config.yaml
vocab_size: 16384
beta1: 0.9
beta2: 0.99
Below are experts of layer 7 (counted from 0) of a mixture-of-experts language model. Rows are named gate (a neuron's input weights, with its number), up (a neuron's input weights, with its number), down (a neuron's output weights, with its number) and show model dimensions 0-255. Each number is 128 + 24 x the weight over its row's rms, rounded and kept within 0 to 255.
Before each expert's rows: "raises" lists some tokens whose logits its average output raises strongly, later layers aside; "mostly gets" lists some tokens that are sent to it at least half of the time. This comes from a sample of Wikipedia text that the model never trained on.

# expert 31
raises: ".", ",", " in", " and", " that", " ("
mostly gets: " career", " football", " history", "Career", " medal", " Apps"
gate9 [138 131 152 186 131 102 146 149 129 156 153 163 127 141 127 158 122 111 118  91 121 107 146  98 131 114 112 101 153 127 102 152 154 115  87 107 129 108 144 123 104 126 174 117 128 128 138 139 121 133 166 131 131 104 173 155 134 134  98 146 146 147 133 140 155 110 118 148 169 120 114  86 179 144 141 164 122 165 139 129 154 125 131 127  98 124 103 113 119 107 181 116 132 126 131 180 132 109 113 123  56 142 139 117 120 124 120 112 109 139 139 131 152 113 148  98  73 145  80 111 101 156  89 120 144 102 136 145 100 145 145 165 136 144 139 140 118 147 103  82  70 107  75 107 107 134 147 126 143 128 137 114 157 117 137 162  95 103  94 103 150 130  90 144 142 154 130 141 152 143 136 102 106 143 128 103 115 120  99 126 121  82  97 121 133 121 145  90 121 130 160 144 130 119 111 121 121 140 173 103 122 176 145 112 115 150 142 139 158  81 100 181 101 139 142 149 133 107 189 122 140 193 150 105 123 102 133 134 149 102 103 124 124 172 167 117 100 112 111 157 128 176 117 126  88 153 140 108  98 138 145 164 127 170 145 157]
up9 [ 95 110 127 141 156  98 111 113 112 111 132 113 132 134 134 148 127 100 126 127 122  91 116 170 107 162 129 152 112 128 120 142 130 120 144  96 137  74  97 125 123 140 125 128 153 131 150 139 135 146 132 140 111 104 106 120 128 175 152 161 135  83 103 104 122 151 190 123 111 115 124 120  83 127 100 113 151 107 121 103  66 128 105  90 127 127 120 124 129 131 118 124 140 139 117  83  93 158 114 168 105 134 145 142 114 128 111 162 137 137 113 124 108 155 142  98 132 118 126 130 204 120 164 150 106 132 123 100 148 152  89 144 120 131 147 126 122 114 122 147 151 163 183 126 160 152 144 105 110 118 153 100 118  96  85 152 140 126  98 176 138 137 158 116 172  90 120 123  95 137  91 109 149 141 147 163  77 152 204 133 160 150 171 145 125 106 141 151 145 124 113 130 109 156  96 111 115 123 113  62 104 107  62 125 141 148 146 107 127 152 134  70 135 159 150  97 127 105 148 124 135 141 148 133 157 119 120 130 119 156 167 134 109 159 178 163  99 100 155 144 123 126 107 100 120 130 106 152 152 124 145  90 134  93 141 106]
down9 [116 114 117 131 134  99 145 146 114 119 175  83 173 103 136 138 125 133 111 137 128 123 105 110 116 109 118  89 136 163 130 127 159 153 110 126 167 120 154 138 186 128 152 140 180 130  99 148 151 115 123 165 128 111 125 117 105 139  95 127 130 101  99 123 153 116  97 127 148 166 172 136 139 143  90 100 119 115 123 112 158 147 135 145 104 139 131 124 107  96 164 125 139 118  92 182 114 108 105 156  85 141 125 162 105 134 120 128 100 160  82 157 138  99 146  87 154 139 111  97 157 111 148 145 131 119 142 100 106  78 128 162 121 138 132 177 123 120 115 124 100 109 134 162 153  98 158 124 120 152 134 110 125 139 120 102 119 135 109 151 123 103 149  85  99 146 137 176 120 113 171  90 113  81 139 133 140 121 172 137 123  77 161 168 136  99 132 107  97 138 117 173 150 109 144 118 121 181 133 113 124 141  74 168  79  93 138 122 142 145 128 114 134 147  99 106 108 176 148 133 129 150 145 120 152 132 109 105 164 111 102 140 148  92 132 111 111 117 130 118 123 164  89 111  82 180 103 112 102 140 129 145 131 189 114 150]

# expert 22
raises: " the", " a", " his"
mostly gets: " during", " when", " before", " while", " since", " until"
gate0 [105 160 130 105 142  76 118 119  99 140 156 106 149 125 138 117  86  78 105 131 142 152 128  91 173 113 148 109 113  90 131 174 129 160 138 175 145 117 124  96 134 128 123 142 153  89 114 112 136 121 127 162 117  98 122 118 104 147 108  85 147 122  69 124 155 157 113 168 142 122 157 156 118 139 135 103 121 130 155 168 128 132 138 170 173 119 149 120 136 112 156 108 129 140 143 150 141 144 136 122  83 103 146 126 158 109 143 125  79  94 118 129 115 140 150  95 121 113  59 129 116 173 162 100 169 170 102 134 135 159 117 102 165 150 109 123 116 120 109 113  89 155 117  90 101 130 117 100 152 146 112 172 104 143 107 119  98 127  86 128 132 169 165 101 122 139 103 129 143 135 124 110 145 123 148 105  62  88  95 133 137 153 150  93 153 140 102 133 140 128  88 140 152 160 109 106 151 130 138 141 185 184 129 155 122 143  73 110 128 149 107 122  99 114 139 123 112 137  98 121 133 123 105 115 127 147  86 121 144 123 162 145 152 151 125 122 109  96 126 155 113  83 162 115 115 108 117 130  95 117  97 150 129 139 138 113]
up0 [132 126 101 129 156 180 131 167 132 106  91  99  81 137 127 152 154 104 147 140 128 113  87 144 126 167 153 120 126 137 117 133 155  86 122 100 120 123 103 176 109 141 133 119 128 151 197 103 101 142 141 140 134 150 102 141 165 121 126 160 118 135 147 123 117 125 156 124 113 170 150 137 109 112 106 151 149 158 133 123 175 122 104  85 133 124  81 144  89 155 120 136 162 126 126 152 166 148 129 169  92 101  98 147 106 116 123 144 131 118 114 144 133 103 100 107 161 139 115 147 142 111 112 110 142  76 123 174 151 112 121 105 123 108 118 147  98  97 128 127 128 129 130 156 169 127 142 157 156 127 142 150 149 148 121 174 165  95 149 138 122 105 128 123 150 145 123 160 156  90 130 112  98 146 129 122 116 137 182 127 109 151 128 134 127 108 167 132 135  93 159 132 148 124 122 131 135 115  86 170 148 135 103 101 127  48 130 141 101  97 131 100 167 139 142  67 119 123 132 135  76 126 110 167 132 100 128 140  86 148 132 113 110 139 149 111  92 134  79  73  99 140 140 108 184 146 149 136 133 129 142 159 167 117 148 157]
down0 [133 114 167 147 132  90 120 116 133 162 138 171 134 126 123 142 112 107 135 147 166 122 153 111 143 112  88 126  92  73 110 145 137 196 149 119 166 104 133 150 110 140  91 108 116 130 143 132 155 130 170 127 128  96 118 145 122 125 149 142 103 141 140 135  90 114 134 137 131 120 165 153 122 156 134  78 133 118 133 143  50 144 153 128  77 164 154 141 153 135 141 114 141 129 134 147 109 104 117 130 155 138 161 102 175 146 177 126 135 159 100 128  97 145 116 118 101 157 157 128 163 123 150 107 135 148 124 140 108 134 146 120 156 110 108  99 143 135 130  92  93 130 114 127 139 151 139 129 131 107 119 124 121  87  86  88 149 142 135 142 161 126 119 180  81 118 160 122 125 126 105 165 129 130 126 166 133 120  99  96 104  69 123 204 116 162 120 127 123 164 129 124 121 139 127  97 152 105 131 128  89 128 132 167 172 115 144  80 166 106 109 185 109 108  98 105  74  99 110 139 158 133 126 115 122 152 112 113 107 142  56 140 136 140 131 144 107 147 120 152 109 121 142 126 111 106 113 129 151 112 112 113 134 111 104  89]

# expert 3
raises: " a", " the", " an", " seen"
mostly gets: " be", " has", " had", " have", " are", " been"
gate0 [127 100 103 139 118 171 131 127 165 116 104 122 112  96 122 146 114 157 126 164 136 102 120 128 181 147 121 155 132 137 127 105 126  77 167 141 110 137 132 177 139 158  87 156 134 141 123 106  83 132 117 101 113  94 114  81  85 128  76 158  92 135 148 138 131 163 125 129 152 130 128 136  97  93 121 109 134 129 114 123 136 130 135 101 125 110 110 115 149 114 109 129 163 128 103 112 149  71 106 139 133 129  67 127 114 107 165  81 158 133 183 146 163 160 102 154  85 139 149 149  99 123 101 113 104 170 127 135 146 111  94 141 159 142 128 130 155 101 157 117 165 112 154 136 122 109 124 157 130 180 109 106 123 120 106 107  91 144  83 130  93 131 139 129  90 109 138 140 131 105  92 125 127 109 102 116 147 133 127 141 150 111 139 153 136 126 136  93 143 163 141 134 127 137 156 155 129 116 149 100 134 129 115 125 122  95 131 152 100 132 110 144 123 117 135 148 139 128 133  89 128 157 128 145 144 163 175 105 115 167 128 124 140  69  74 121 137  58 107 157 163 164 151 119 139 140 125 143 188 109 135 167 117 108 118 185]
up0 [112 111 135 157 103 108 129 128 189  97 111 130 124 139 125 100 116 175 159 182 140 130  89 133 149  97 113 138 148 149 142 118 161 132 109 102  55 127 115 169 131 121 119 160 113 161 101 138  80 183 153 109 121 135  94  88 110 111 135 103  98 139 140 140 146 138  87 111 133 114 117 112  90 184 146 131 141 184  90  90 133 108 128  98 137 101 119 131 153 133 134 133 135 137 104 127 118 129  88 113 131 119  87 136  98 146  90  91 105 123 109 104 185 144 135 151  88 153 144  98 123  99  98 130 121 116 102  98 141 151 142 104 126 136 121 111 133 139 113 126 143 104 140 199 102 145  93 130 130 138  49 147 114 134 141 127 136 118 132 140 113 154 123 169 111 103 141 143 150 122 163 134 127 115  75 161 165 139 112 152 115 130 148 155 118 131 157 126 178 168 157 140 116 118 106  93 122 103 174 160 169 114 160 125 129 101 122 153 124 120 135 145 100 134 135 129 153 151 123 131 129 142 160 159  79 132 157 148 105 154 166 120 120 110 116 163 131 122  94 122 155 111 129 140 116 153  99 140 125 117 153 158 110 121 132 126]
down0 [165 124 119 134 124 113 109  98 116 137 121 123 152 137 111 110 117 130 137 100 128 104 170 128 142 125 122 120 114 148 116 186 151 101 191 156 142 143  98 138 131 150 118 125 111 109 108 117 122 154 120 146 126 158 141 162 132 141 135 100 162 121 122 141 118  99 156 113 136 112 139 123 179 127 116 123 153 127  82 166  97 140 134 127 153 103 107  91 106  60 142 107 105 113 135 167 144 132 115 112 105 110  86 136 110 152 100 129  80 144 116 135 131 164 128 105 145 103 102 115 109 130 126 103 120 145 121 161 101 149 117 132 104 176 130 156 124 186 107 111  97 149 154 105 138 145  96 130  96 139 135 146 143 136 158 125 143 184 109 152 142  66 135 110  98 128 145 104 146  99 126 136 169 110 139  76 133 148 182 116 133 141 124 127 119 134 101 122 117  76 145  83 149 123  98 161 112 134 120 132  79 146 180  89 124 110 124  99 150 141  86 128 138 152 138 102 109 151 152 162 101 169 173 122 138 136 106 133 108 108 198 173 161 122 154  90 135 155 104 130 149 103 157 132 163 111 116 106 100 155 125 149 132 121 102 150]